Weights of a small mixture-of-experts language model, trained from scratch on English Wikipedia.
Experts: 24 experts in each of 8 layers, 3 picks a token, a softmax router.
Below are experts of layer 3 (counted from 0) of a mixture-of-experts language model. Rows are named router (the router's row for the expert), up (a neuron's input weights, with its number) and show model dimensions 0-95. Each number is 500 + 40 x the weight over its row's rms, rounded and kept within 0 to 999. Numbers have three digits each.
Before each expert's rows: "mostly gets" lists some tokens that are sent to it at least half of the time. This comes from a sample of Wikipedia text that the model never trained on.

# expert 6
mostly gets: "ect", " j", " Act", " Total", " oper", " Reg"
router:488492456503545544474441495500532508493527558454532538491450401556453535512436486537477487521468427560546478492492487412486565545397534458510523541520515480506476528473530426423552525529465471495450507439480481476541556522489521537551503479509542552529544596562480446426564536513492540489
up3:525443454526538496590539517508453508500501555462491490498476537521535442484566503508459498518474523469544514432541503558529482546424577517502443422573461482495499530499561481490521505501506454457460573454472525518491496500451535528481499562501511528526497505505452588527488432517526446451
up4:511510479479467496497490460463491515496542627501416546479492494508463525543486501434474481483493461442513523565462470474494537509497526492571492528499503463485531486486474485463491591490437526479509404472502449509513498423439495500490448460395499486549541502450539503490594494512491475493
up5:522494478493490479514503499498513503574516505497506489498518447538401378518381592493426429500542474495527470547501459499518511489521501480499529518553527467575567456494435560502492465561474499531542532497480514479504460502491524495474548528500485520529533550505514440462550496541447513454
up6:489513502487542509485499554500569527519485452483507587495461523502501602433495518500472449504440455511517484503410491508541480552482407486477541496478443554519506502491618524439507551546543488480516562519500495499449504517537458483425427525516495469510501500480536500446622499531506501499
up7:490525425529516523557535357475496515468501598474510490575587412501546597584423549488522501497523501482492458503483516400455473526472516464489535495532517552514551510503553428490518495510525536516444506517538490508489509556587495487516420536488506541476515511609497493495461502469496498404

# expert 7
mostly gets: " was", " is", " were", " had", " also", " be"
router:565520476466526446477508475550453496477571524484477457498492411451538482512473466504501522557481573513467489528496549543512468491513466554555516410523507469503557556459499469536471464540536549454530536474575495473464492536483577510490452531498497464406583530494403498491552452544533491521
up14:472505498494501491534550484578507507405506429510506521528553599496492528545497493404536551533502521549608448479504455434520495533392468507446556501476545473581532486495511528507498550479389554525428502568550477535503529521504485493453498490512452483501503495480522497412525498507563502492
up15:537499513497430487614523510508418497508529488516504493467612500510573472518510527504518458529508455612509513513555439450505531501478402533499565531551543496507477494375485503568534529470524482508490441507505491517506532527499547445455513476527536494530498479528492501492489479556504494510
up16:501500493608522556498505623506459501564511504546476489499501501503489493489523498461515501500453490455509513439464499464461481518569498498446527538539549537518666511511552583517510443422457450508481532538524522520530499566556497530474541489501510480498570500519497541513528552443515508566
up17:491489500548532500536500505536499498470500462415500572462497541506474545475524484502427457481474508490499510452503450541498457502520530491499435447501468510554509480502503449496514624506472493482500516596554533589582506499507548429541503566389491502437433490396447493498500471511411536514
up18:477543479520483555453501448506531440492492546465369532514414516466473455506535487500495516514552551500531502498500496516491460488496619529607485493472467505491516460605500490487512527498502528483483477484515492480470512518582536495548461528504522517486395523519522509467500518459521557468

# expert 16
mostly gets: " New", " John", " American", " York", " England", "ford"
router:498482550525566513530509521491501464490497449557530521484504522530547418442553439481502562479561537510520533476471411467507527423538522550526403497490515482465462477559525563520494490521547499444500501490508571527478495472489457482440519561420496474540501523530545527574442484470494485502
up2:498487438563397573494552487468502579498459485424455443534515475531489518574555537501518500498470490496494553499401487492542458575440556508486481508476500544459557537520494508481566465474503499424511524468495507463508524481526474520508487520403491500510542556445497544528499519616474452509
up3:606543490504493466512496478541502520484512490452501456495501458521500510504489496505525549471497468566522534484464536469532480536553410530496488492475507494509437500507501609544501521476502478547482501510520521541398462495433504417491489470402560490560498485523594445518505422501515492442
up4:468516488538519519565541488512501492527494449478545486501501472541463492513457500511500446442560454497556518465497445498504508446441478490539471488516441535571509441443517502548496513454441398509496533373449500443494517502536498493519476476481491450528490518566539480533506436479505437438
up5:639495434508498526527494481565468488450572405631464461522479518479466451454491481484514521497453503554510528578498469521515506479489488525517451462519617562566452469463538457449519507395530479525476558501473508501483524484446476569486501445501525508541448511452415591508496470514566500428
up6:510535525523570511537513492505497564477517500487537488517479488492503438496503501504502500468508580466566501493483526516523554488442514563500494494486524481467558476560509507459554472526500390459473502515494481526382421516502458535527494523390494499498560537517480495526499563536527458481

# expert 19
mostly gets: " a", " an", "0", "1", "2", "9"
router:558441509465415492568531481500495567531455488478428538505498484506514470507478569506547483498548471531503459467570567550527489537492522510466497477393530518508526478574519478485494517560571560518578534432537490479450485514420498482432521524510565507458509429472575418463442505471544433519
up25:492565469491494501578560514430493490616476511457526546487507506517542570500528448417427550433512493433543507502508465488489565508499456504503500525498514465639574486513539538469524496540494465496516525502523531439493503496454489505603495525485500497498564496480457499527482538524515501473
up26:527553464456563603437479523527560537505509467541591510485466458499490542409525465508476546494499500457530487494514519511491519501505485485479501500506556476505461402473528494451555513571494566484538496514490500597500507504438483508484391532549432564539459471489472574493477448424469514500
up27:534494443448479522528492551332636580521460588507498471471449497494580508540549483527583442507564419568504453493509527515496464445462496492465532506531557506557548404548510477481498516396496510501514567506453486578495520520476513507534512547531476496503502410519545486445535445440505431432
up28:537482449472499484484550498443488534547490408489496544521545475387573497564485534490476492499496497499493462542510516506455509483480523524571487456514492509506513463595500484451435492493536542478570487489471590491494535552495504521472514538566562497501435481509400492538497424503501527520
up29:418506454497513548589492502524491493523497491472420495433526494491512509503449487491519512500449541516472544488490548537494503486530490499521487463491412532491589504535495488519524508500439453510471583494505500491447407502485506485581491502420518536489496400422503497498483500495511389494

# expert 20
mostly gets: " John", " As", "ford", " William", "son", " George"
router:505557590458490461545486492451497455475513526521489522415535506442489457472566540515510536485525574512543487507456449510529540529488466550521548503477488514557519529539566508505523461485435490443446479520589471547499512528532488379490496506509547524585482519497521533532420494515501505572
up2:487530481515508525505478495504579507500524536442483556508555480499582441485528615501514500473520506501459419505510558536501372493417500517513529508533432554505628484492500567472457495606535462427489423517507502502475488510482463473454500514478514502549496455498604576430554421412434509504
up3:489458467489435507523523444517510539501504427493494512475513507497446538597511497459563550518491571509476518542418510494417420493463470452452507587566453518528483474500500458528482542416480499469498525481547499540440502465469500465538405507494496498507460519501487387498476506512389528503
up4:478537501467528493438461516551519537509468499574513522542489431472497509497516500502584434501507532498503490516587543489620500441456512513497405484525537634436567445479511496504426484534543500501529510569505467568501500515495411503563492491588528497490496545526605515550507512471459510550
up5:518530543408444496553504435448509541515463445528512505390529501500410501511422548499475495482450501532528517526492493497524497544452496454474497472516480522474468503459497498627492513434488498549504457503487593487509432460524576579429510468564566480459488597507554527536512419524531484522
up6:500429501498469562465456529435537458586480481438499499547448400457584474536481470499464538535482547502481511503500547460531474514493476503512562474524492525498506494424479539502514497471416443475541529491460458516449478495512526430505550501513527496507551564496549525506504446496486513508

# expert 13
mostly gets: " w", "ently", "ially", "ically", " Succeeded", "   "
router:539433498500513536573477488535474536473482479432482522497466449515539491579523546428495538481465482453509526514518512472431554482525596514422520495451448497479514468455518557456491513539527487514556533442515575516516554490532534540479448462502566529433494485469423549477568479494483539463
up15:529505492500562491607494530444489491480579514449549421501469489490487489540487494526452471530510502521497535524466488459504468545494520513499462543496545521535576403415502516506534492495500481504493540569558507562468598494509567506531462446507506549425475578491518437518555574496506469493
up16:435444520501491559507559502495516517502550499481484434462493451510494510520492502490492585489515494520572573523531592498435529403472460474519413478479472530503549545499528483446473513479508499495502480498513458574419617502513482519388523502503570511504510499539617492490565493547492486478
up17:513448464539511492481479543478561521473490500499570485514588501489558541559550601497487499485478484522518522476510501459487505504497566458579498487478518558454523511554490461488506502466550513530632509537570506471477498491479593508531453525495482521464492492489502454486433564485493416496
up18:523555520497449497516533508493503620498477500508489530517460504449540490486514529460454520503433478436493498513490496497509477495464503469517514546473549457557497494513494587466507530501454506510504484597506489519428500508529498461484500514500458414429503500495472506470611448539526440502
up19:517507496460578415494487549523478492513471511495479530502460509502522509554490446504532483486513375534521485498503502525492443477429482493490492576489625561473507538501504530430507513469504495438480489586622497497514476496434449515583579518499554564488413451425473512499521559507462500503

# expert 10
mostly gets: " The", ").", " all", " This", "\".", " this"
router:515440517493479442543517461491427535499437423483533511560522436530457462501553479424439425523493461483477475540539525537486535518486509455517412529516447598563505497518488506500534486486495413521478513512435531486510583478570593483487497497468411568509502518454495439429432534486507455542
up25:533485538530554485499510507513502474507556571513471501479501437472436458503400654509448556500493522505491535509498544399515522507528548451543520570503502522476511511506498475483487504490449492516508497499488493476519429501522533503513520462496504425496484509506521450431502492505476473546
up26:479505562502490525534454490516501497480533466526485504541415488507497472444509582468543506528493459507509499503528481447476498453536533491497488496512492507533508392475447499434473562480508541497417508446553457502517496483548413532478492433660536503585500542515510497531512496599565506564
up27:494515492546376482489496468499478508564507568502565450451436408540464450540558499501515486489474500491423505428487483561504437483464505507578486488485494541547428535502546488537410501447561418581442457539458392515512492507475480510497500429548490495485478393467474495497552518554508459596
up28:529478496469441499501524520558329486521493581544555483507525509508485483542515468477498519515463470470489508528526568517486555434548461440555488436522501422538491493472525507515501501500454448466562514618558486462490495532493523517518498494500488485462528479523509434560620508504436498492
up29:475542544469460550421555439492527500483496494497544501457502499502529500580499499501524510540495543413486516359457491435535504566561466463512510501507503414502501422508555496497519496604494583475481576509445533483541473498494519526564498470468426444510520510545491492533471513476507482535

# expert 23
mostly gets: "\n", "|", "===", "==", " |", " =="
router:531485484488488464568480511453486503463502466562539524500482443514535470508497439553530552599489435497462475477524443428531519557424525493522534483540513532548524492508486479493468572436459467457549444535480554496533460527512524517519429474479471518538560350461490509456537520483508467397
up25:501463522497516498490435526399456523514521515435533517499499510491419535500513452442559485463450512499519499550490488484490570552501501515469500490568521535547472501493533459511513302493452583459530463513504478489502478535497484543526508529476475520499485530494507520603527473537500572526
up26:329457500489563500473471411407516645499500544506550464507555446502498445481578553486525462519490495486390480472482497405547492550499492485494489441505511492515490501512499525436540547514513471490506373501493495572490519513525547497498570525492483493488497504502486489513450447553488543532
up27:380421504505464381533469479424524514534485536502619523488431521497409518497568529494495464494490513498433381412517477549525506515469498506474501496543495522510465506532501543406545481518518485498532496476505476533527540475526511495473485523500460527435555471515578540528526502553490481479
up28:441513495490473450555499509499480508451525497533601533501544515477495483466492525498482553520488521443500516494512507556503509540520485525499484500499510539560485501491463492455511410500560538499455480488457511494499586547460547472479470527494513454451452507507406407489479488496512469507
up29:488437481532515492475496542404495487516485559470524490493532567548562473398567564533557495538521514491414505446465494466535489545530517499499504506502552498487497599507464506465478519424632538526490488516523500467511511560487506453631498427526481502475532539494503471492415473502492420446

# expert 15
mostly gets: " (", " and", " \"", "),", " or", " but"
router:554439493456460463521537482515485493475558551485467452521502551531443461465496476509472491536464479453548514504440591482457449456575452508447452524470542528555484432470485566494478580534572477482511456496532449460535492484537511542482462492498493427477442422520431452447518558479523568476
up23:511552465445421505479604462420487497514537525593511539540492530494457514519456483448543523540547509505554409492570499484498446500461521470552514518463430535497434498486446495556479467455485490519509523504449536471507415480469556502541512572475499508512490496504481461462522513570502517452
up24:466501523454594460506458524447499452519483503524538493514489570499490512441528554475408529483519493444496465464492423443489432503554500546496499511500504500504433534478592497482515407513497510507533624530502525496491519464449451555451521479494511481508484444495490510518495495591519508513
up25:538524537487503515495501502505495468508560500527478628412551533496553491522529493537443506464498494493443493500481547545504516574470466544504459547542507517459537519516501502535577509567540510498436471515498552549476532456564629508532499491521471508537499510476464523545442394545447457536
up26:557484526518486501542507517567483472473427499496553502469495471565435554528508509498405510482442490446500463537511484531539515483423500496498451544489499524487475599509509495448403498486528458556507503502534502439535556496485580483523456513548515515486524448459498518583500577538513460474
up27:504513567486477554497474456506529454481534494483463507490499515539548490513418487423495586504472485503511499503486495507497498511392500485499489487548493472477524506502491500507504538567507419534553502513502500539521456475467501496319502503517503511542515501498438509517517511467502542604

# expert 1
mostly gets: " s", " d", " p", " n", " l", " h"
router:447454490536477524440439537468539449504427488558499494529487540462516536596556568555511459483509606489505446475560494515474512497517495528515505471495463456523501505547468470517485515433454573449544474509508534461441500532437406509520473485537507499496521533593484492551530574509474505440
up12:502422445488563502396573536458503519505428528420512502482506508486491510589493510571496518509521538536519499471468528532497520526444472502440491449537506513506502500507511527554537434509564491623474493486492474456492485527505468485466495478552507437537496442514511533493488503494504541416
up13:471602503532491501522476519570476405469534518515481484501485497484470464546488457494490503449504522585524511535519495494514458497529512529466536534506407486460523471508464522565522473509511475533499503498599499496506576481415407503494525535530519511495480452453541472612483443509513468518
up14:496487539507507505518483544445498494481500502484548542434502481489502500499517538483525494497497489517434491514472584452560469467481500505535421481540493468506452540469544522452494522472537471561441519509453410519497480537472407499507494460505539500364503569503505496499509540498501501574
up15:503513442448444457465479507470527466444481497484485444497543499424579444482498496490516519497572541458499530499499536551511515478603496516580475495560508517498516487564467520477539555538522482487586444471503503490365468551460601524404508524511504512451477529500500444482516518471543494510
up16:619497550487473501500562404535481502516528498497498498524533566462496498533496491488437500461507488470484434504505507498482501522483481480548422502521504515504499502606487487532462508551467542464516480498520519437529527556518502492506530488502510508453499547560616508558435511465524472498

# expert 0
mostly gets: " two", " May", " October", " July", " November", " March"
router:511461487475472446467493505533430506486558466469450525431454488521475457466496572495572560474472534581479424512510466539541517480506463483535531504453486452536513498489551528461502531521472456443522500531441499482431443513466496464409559558509532468551445530541540474359571502511527496516
up15:511479421509489441581452508503474509411517460538466495490470500477500398522469509499555472478505481532532537471567493427501480498487412533504501452473461504500604499531529587500564529506478448487537511465497472492491579538513498507460499515470402446489509537480578510497501495441507484494
up16:491544464491460425555625498512395499481487500510509545511551551504505482517524550510506509434535548550498482468507434519542467566499492498557521498490514526623503439452503506444502492514522509479565453499519476499500468501411520537504505514505535447461493493530486521476541543445526559520
up17:477500524501466548498543522500454508527450488501449493522473449500477496433454441490474515450499508530511502492485509478497529541496497549526455559394436594395514495542556549518465481521532449507532577502500488521511442531504501426494538580429466450460472452522495481532492464478491471500
up18:488494521476499532452501486535544447498504445489503529500475592471563576491513492488481505525481490502538501531486441551510448501501473472479435579473445447511483469475495532523490505436500484534504500541519541467553380497566450584427492504544497478501540484485447507482551545480529449504
up19:582501538415494492537539476524489517504536504571500516504502487537481430502475499532523508507495505535545469469493458496484511554495518405543613496486493508478469490486469483532498508515536545551466460496582480500389494498634457484498508437500502488505503502496517490516498466468455528495

# expert 5
mostly gets: "ated", "ted", " res", "ating", " won", " being"
router:501504530522522531533504472548476504484554558467514413428532488476460543424554491578452430495576474527447512449521465534515474470469539556413506468458476549424554506503491508551538536555496539483472511524517466552556456458549541549465495523497496489461526525440510469528446519510486502581
up14:513492526503480509473381541512464498491494505469499472503500562508494433510511528454512561476488609519454482528500503507469461521537521404421467571443468576493476510483565536386520540487527569550549470526461478437523440505565498486460508489484495527435489547503516500478430406495449452436
up15:479563585519464405505494628477446534476498499538554527468577523407460514536441563492586491483414501512482448423547457529521532467495453500576441418525476533495523504501471437460569637479453484546535485485501527428507531552558514521531398493499486527537542400486517494514500500547599538524
up16:497474516509496500493542501520507497533486438512560642564490483512500540532474550525500579514495471493565507465431519507439510533526574508530473488535499500404502497455561531502507502488515495467498453555494488563516557524486496493466463495447523506488516478418597555478492482513460526361
up17:499552505497468539553442499506494537539457515550464482500484425515546536521493514524485487471538536505488470489556517536515513458509548509497529416500477504511520498424503513572484503500495452507459503532489464457560523482502508458418448449471488502585525497562507504493442489578452576499
up18:504483503442501437500514496551510462484435502577632557509511525515451468512532543534503502525505422379536501537477454526456452558490469467529435520516493499505501575484496490528482475504513570499438486485528551553492495475506494506483558496482450538460501533517509495490560515527520472458

# expert 4
mostly gets: " —", "|", "===", " US", " ·", " |"
router:458545480496473454549529498483467494498507516586545454563550521562431494478457491537518558502527594466505506425476427413541508494460435424514558468486499546539506476549475535468464499499540489544493438446546528526494454496574478473469436489489577547573546482438448527520547508455486546453
up4:487515490500515475564495491511594439548567432500464499514413483555546514412538503496546477490574525554511472468499506478482482501430485487561527501520576483487495455453499480533446515507553470517527521495483504470504445501460472490505476453518512510480464577504443426490443516497459476458
up5:644533522483501536508480477526494515472511535550507508486537483516545505495499557521495525487534548520456483596533562497489466566512528442485525549471523466544481525505492451446489528476474522475569510506501545489508500453580484514524534508509536548509458487509483461526589532523472540512
up6:505515485511546456529521398585477522535498411465424477486509505514492521478569497526513565499498437612493482474510474501552502511416531523555482532483485511480562517519527477444558562405551535594517588485381499494499413491542499577485498527504561513479396514513482496498542501534558463475
up7:523571460461501510441580520500505504503493498516499574474486522519494521495456483573494535525469500440517501403463530512481499522508459452486563544459493602437500457469496528488458503442524525515495489461484500497406473428560503519498545493505500457500491499521520491505494517502508402485
up8:554563523543507578520514483482549554393540433484458569497525497495492506584444542434498554500491492496534498492509448585556515543441595526533525496563452521489485551500491479544508508505497469493554507429467549495419500551541485514458464529513498471531495405474447496487474526554474550519

# expert 2
mostly gets: " University", "ition", " film", "ics", "ations", " work"
router:553558537487455505484534463524454516527477503485551470434574476470487570447493470477523503412508547548539513515489454441568489470535476508463521608481559464524498481478546503486512564523446435445450457496432449488502545514496510499520469535441504592442478525439509485431513509548515548494
up3:562552501488508416516507520504525516439584506517541504559510540428537607497406505541505501510441513460516514487468471566469461497528591468499495493520502462543540520548559378424506509476523511451502528508473542457494441506499528497516447515567494509498498440506483491502545501501579500410
up4:536489504428505449496448546494512503486493515535495501469469486501560504508527540542535447519502484526494603471511525486513532496504519534494462489498534502505426500450465514528466488553498487558473489401491482504513389508568521456457486486617513478497499455508526506478509547496479458493
up5:444503487523503467506459534476586480521471493495457504481486378441499498389499472496532517503528509517476542439484503486522551504480492493479555514520446483510506374508494534502465497480485460551503557486506536525494540493492531494492530534519503559493497574513477445557497466379504416509
up6:551556476460506538486535480468509479543525462428472610440467553496473500503512456499606528509499502501500562527487549525495425501485496473460513469499480415501536548503491512543502561420492485468501537493474499552480498492511519499568528484458566598509547543444508481471516488522506523478
up7:533455563494512501487532492529578409534527560446560532490489545469491514475520530525509525467541500456497470498475495462563474471494581510496490496489496523500440424496514624443499472437504423498450506489481498409536504495501500498483508505494475504478469433515491633541500455543511513519

# expert 3
mostly gets: " Le", " de", " e", " le", " =", " La"
router:477450450503491554524492466449493461474553521512489460494537561525544542519486474540486453494536509496497519545573511582490463460481592497494525512520546544468480471551501486483431552458481536531497491528529470525526515492420442546520441510495556487480550516493581530510503430506472448517
up23:482479490487593526477503514509500522446578558473500579483499528508424546554494570482453510493447562417629518484510529509513466498503500497501536550516516461522483494484490558529482529513505460463477484441509537520504484477487507466495439501489513515539517559447502460586448500509529490462
up24:442494515511451504465574537503465461513502512492507501511489495494548469528476490516527559567512489392499536525496481515528440506505480491525434582513477546507501487488510447466512434499514507507544475590473497576609523396446470539482459576501576474499463482398527499502542501482493486442
up25:403512531480511479510531466542547498511415510495520586491441480514499575490492421511447528518491398502483522597490453501601426482506503502373502453538491492522533500528397506500484444524527550501522504512483503520471549515461503509527515437480500508582442442529546499498561475496500505500
up26:451508468481491468502485499499500518415460546502493399502471523513512468512299500550520553448477513467492463493528498558503501494542496520466487464504496549523502487511505467528548523510501473507487443481497457488495493500528499469479511545494485479522507482522463551549508506495452498428
up27:450494446495497528477513487483507578507460548441499573566531480461499527495496494480527561502394493473436429540529519647487491496473460464501514482547578458467620519408503467545512534521503615506492554504499558528515498529547515494486463473558461490502499497468526500489477492417488506614

# expert 8
mostly gets: " R", " O", " r", " S", " Al", " C"
router:483524442554509518462514499421583449534448543521438496524504525486516473502554595473486464559524554509536524495490540510460492549515518470532446487528506491480526459465464474528474473393441533527559497558565487506491482506455452514481433436492460499493515412620474561574547485538415503453
up23:571473500486531488627518473541472429439573526497479464488526481466405523543498501574498499481483482562486506506505516501420503514566506505545591492486511500541443499536473425435434553500491483482500516507504503498484480517492507501531559412456497450481460491474511428532460487485575531484
up24:502542512577485506491494526496464490499500564442488527591502437497499540540448511466475454455467502542540466528526498482495520573538554421594501513524534492516535621524405490453490512580437485505467452492520506484527483467501444540525421481511474478484460501532509526495503497525483476476
up25:532478501505495488612485484594518538469532473433460585495517528528519387468533503519493489461529455482511439421459489445526505511566545470504504498496473496458555558641501532497496475552498518466499496482524497523516400496481478470528526499501528462494468490466479526496494407503477444504
up26:515506498455501513533507448491442504376492553543592475510437529517471455493474518483500450450477456500542453463522452456489503497549501483513494442502465492465603514460523485529431500481487510502468532458567482503531525489495479488505507510505585471462503467501480513530521489515437490475
up27:512487455476516517524481530502491495518473490484540503506512431451507547504566522433499554476512501547495488522460540479515500435379499499522498437474488614548441504555410587507636505469481456485487497532498609541547520489485464515497564497521501548493499504474499459535501484482548588518

# expert 11
mostly gets: "–", " ch", " dis", " inter", " $", " con"
router:403486468554519480478559507556544522469506494482514502508457507551538451540452482529551493499470465470478546508462536496555500506535503502540471476539469523448517401465421475476476513493501536511545485463551554563508485486511517471511460481457455474579489465565441551479449606503495553497
up14:545488489554505511503563391546514525501502525506508435597436524522529478509475479518504458452425441520505513499465492481484477517501462447529515573486520494534465478439503509499518567512423551581494505466499492451452525499532521539468490459459370477492493532479526471500499528491545499460
up15:496514547515497515454463467575500472502505481519490513520498501484486558493573500534445502500512490552489452503613509532500493496532434440491468492393484432519562506500542510600511472509423513481517519498500492523504501465528491564471488498492417569542460500517473442350524495520484485480
up16:464518463502521545545539551541493465494395499490511521433472524498547457619495436461575474464463514518535522501535498486548469555438502443525489498448505566515530477521497543583477508534512499533513512479438464539484453491448499507480433497455384432497582433522539501563476495499522486446
up17:522495496494440510542527541492500529512498502489498503501480551435531529500534501493496492462514524504518480491518528488458500500473600530661519483539470518482451513561448463481506492585537499405496500469498478417523565465498532534498499404445530530473503447501501432526480487500513496538
up18:510528410489489529440511455495471502566532519486585495440488486471539561495437482511499423441513526490494503517455556536510545546490509575444517459556523544502516551513480393481423529509467501463509491526559560490506475502473454493478498475505472427509501444523515506543502544499455497417

# expert 12
mostly gets: " the", " his", " as", " for", " which", " that"
router:551462471496417432472500512517425532536580496420468515514456545523447519571537492493440531479456446475474475518462545492506444548490511487490519469453607458462458463542457507515501518496462446504498509525494501445490497535530491515478573546487541520520508547435486490509463457493504479513
up23:477524398523503463467511509500440453523535501459482517525547500486463529485414478475478572494471498584498479520543513464497447516470603483591437497533465428461462500498590533507511489446464464513492510551525425617552526511529478499486509535503552528497426426476466475557588460488489549495
up24:508492486471407564525575393453438561401502516482485465520500499521481501448452538478504493539491516497500503472491524466489506472502484471493500439513536538537508540512488604466443496463469497520522518476563509521486457474506507476565500515507507531496496425470498489522610516498556513456
up25:513564500482462483513514531483471496407566427507505530501484417447461492518492428564497468518498519525500511580457497470433492510424631496559436570513554515452502512494520470518495539558506524503504567574570517500475540505496493573462505562619504422448481500552523417587487495506420411499
up26:431482518546551489479499492566481460548513504528585545533462399464471545501458553517493415581449479554519510524504426521500501501438488500528500470494498507500406500474488505450490492463479488500491502564431420525491499500596398478521478485499475504534591510563491580528455541481492588485
up27:388501502511496492492504552537521557540489450464494498497506466486473506489514478504490537505503499500500536568500485499531479418510612496469513562541502484442500490456513501511450448512464455503508513610500392564525464494462522534472550525465539606498569471552543422541478457512489476486

# expert 21
mostly gets: " km", " dec", " more", " known", " well", " prov"
router:515509513471436548462494484485519536496502493502487456497515496396462536491529540527460446566401495490474465564516542507425520528531459461438564422548557489491523522489514487528474474453489462471522503466463436516513418446478463486546554442507485541461506469534502501493453452528565540488
up15:512505503424487511495500446497508493497539437515482574523553393414513547505505500440550448514500497431540460467510526490459512570370462503528556523486499526502541480521506484482458513499499521509479473499468502499525529509519559620548464470532435513491450499464473492534490564502531506561
up16:472530409559480492568516470448499508445517444511559501445595475395487457514546534506555469510443499509500447480492502508490451495484521453404499422500535498519463489508489424561508565436565483472514493546506432509463509540538502505448504515438452578517515447422481509445495498470488495539
up17:450460513456427458537562461499489457529545520472458606525578514488468534515520507493504492559486514490511507584510421496566543450498465614432516453447521484555502488494551537494511481486491525486552500504489479508493548477544452565501511501475400479473489589522528548491590446589540539551
up18:500457473564459494492505466447549498589475488487528467515472507534517502536499598493510527498467492522509517615453462395491530502463497494429529449525480545505592479505444478498483596490449480398458464457503441500496494501506586519500502451449444584498501467471487491506504509476490471501
up19:458386446436395520502510486461477509517454415449474497527443502428474505487475483471471519473499478540520489529532520500471495456545490574489502428517491481583606481573499500513528489528430474550527524488580494510540502525520499514488539509450462413443486528562534464503454500505531498475

# expert 18
mostly gets: " ob", " eff", " organ", " Mon", " art", " Med"
router:436539518527530583445504521515534537531495458494546529543472548489561462439501402442464458443502549529520569464427506501515491527490465509526538523471530464504506505525475478506562514470509451656440566502502484549513519587458444496498535469590473523418477461577551542481533469496497500465
up0:567571494419496468451536393499444510478483416535526512504505510543477449475393553501489500499526470475493490527507502498486439495458495499524531533427493426509419468402398537509495576464509507526502465435510436522442536495454495487479489515507503474405465501544587493490502497460434510438
up1:522533499497586513492533536443488501570545523470537567567492555525544492465499533498461509477530421468494609502500624489494494473501501477412506459504552479478504496500505458511518482527591477506472541559492519541491498513537502500492466488495513463505567497496627471524518499482512470491
up2:532503498454500479484455469567487503467485550460490465446485468469500596486495496472536528521493489348479497501572500499479511450456546499572511506520506533534574500458491399508474519495578487489535515558474510513599522495441466442470620504475496563530589458498433494401483534478562601503
up3:517519504468492495505457492470431570502526490514412585515459498540463514485517473443527525405485496540590465527441538485599458475493505450476443495494497483467508445493494475538491495472509474563503567529504535475512474524502546545492467500508504490523388574563511559491452496568498550515
up4:516447476510464497496451476456490503497431435500497503531499532464497475517588460503546522476434521390458517503559496507557470478542504544495502530467600417515502503448499435474569489481521515529470566513511359488487460561487444474457493501504499491544492397596541456530518492495513502492

# expert 17
mostly gets: "ai", " col", " Mo", " El", "í", " min"
router:434506564551561496505446557502556480521509517579550465484417509465557500494452521474505533486505551484518468440481459466488509511478460451558469517503483490488486506457442446490562441428463455593465522505584532492496534470467436480506442502474503437553502491542497495522473531515497544518
up2:532488395492479444549505586385490542489499483527492478493447481484443504504501547508510513500570504514459508460489578545486516545489523578520505611555521522466540550516492505475486498510453411481516468498508512541449475496480475456449490423416497416512509435509495473494511495487559495485
up3:516541515471485475482523449499497486466479558535523494549445497560442438487477531472475522499493503581500505498495491464486483466504466445539543506518467481498511422508515534598528440493511524501505497497571475436516515464500610516451508390463552431501460544537484460469511486555560528468
up4:477595537496515527468489484513483457481453498564529446512495504373515546540531517570551523589452492496501537531539572451492511501503448462516496519523568586488504501502507562487512382517539423486516469467497520421513489595525493503441507499544432499498581545428506493448489421518498529461
up5:557533519476553542469500419523510433552506564501510499529432516512523476422490408441498462604416491501499457475562449498458496564514496512467501477500502505550478458527483492423505427557506535475409498589451448469515508489470526564506500535499610502539482459577561502498503522488519478502
up6:446565508490458509527544498455500410453501557532519503484542518493560517525419523502467458533482508479500458478463466485477552511477588550468448477499483499510472475511497433448406492496564577546497500471465499481543487509498500505501457520489444497528480462517530467496490518546554534435

# expert 22
mostly gets: " up", " part", " out", " end", " first", " second"
router:454524480504496518452437510543514455526436466475510454575512546481537515531529480445552546509488472501514499563508475477510513542437507561500460577540475450599514475414477454521492476491490544506479464473411492417529553434468506539481589433520459536421463492525573462473523505460483460555
up2:479501430442518548403489505467464536495496534511470506441461520525581492508479488531493482498507589471482430462493517502451472502511470556503492595412511504451622517539533500483501501518489537502505481417550525505478456504514451494521533472463477476503532492455520510528502439501509600486
up3:485476500464459530524546502485422525447385498548439477517504504503497449471492524419536501529503568572471539492536545600523500534500497505514424525482502500484534496554516486479565597510516499534495527485416514478507461450443508543454490445489506518408503523537556507498514531516566445548
up4:601477495464503472487498438436498503597478521441525439607488510476532523473573490498558539496535530484539549489489508366535490550451485559505523519439495489527461382517466524454498501505500543510492478507406499462499467380449434526506516494483495614513466465425446409501547500461493526457
up5:516521397511552529467514476440493527507485504546520470527531520475485514523520510525488513506518523522549518503468497503476469498506518554535441429512476486514531460485535479510616540447480508516507479505493423548492576464543472542544516498343390473497392544575457434598572512526455482562
up6:466430503491447530502507505490529507431499482374591519440525451508387553503555500585507479541502544435518549465510486504473459575491445461561382507529517496499483493578406490503553483515494390475531496512536536547551540505408518608500502500476464490580533500488456500503501486521486507486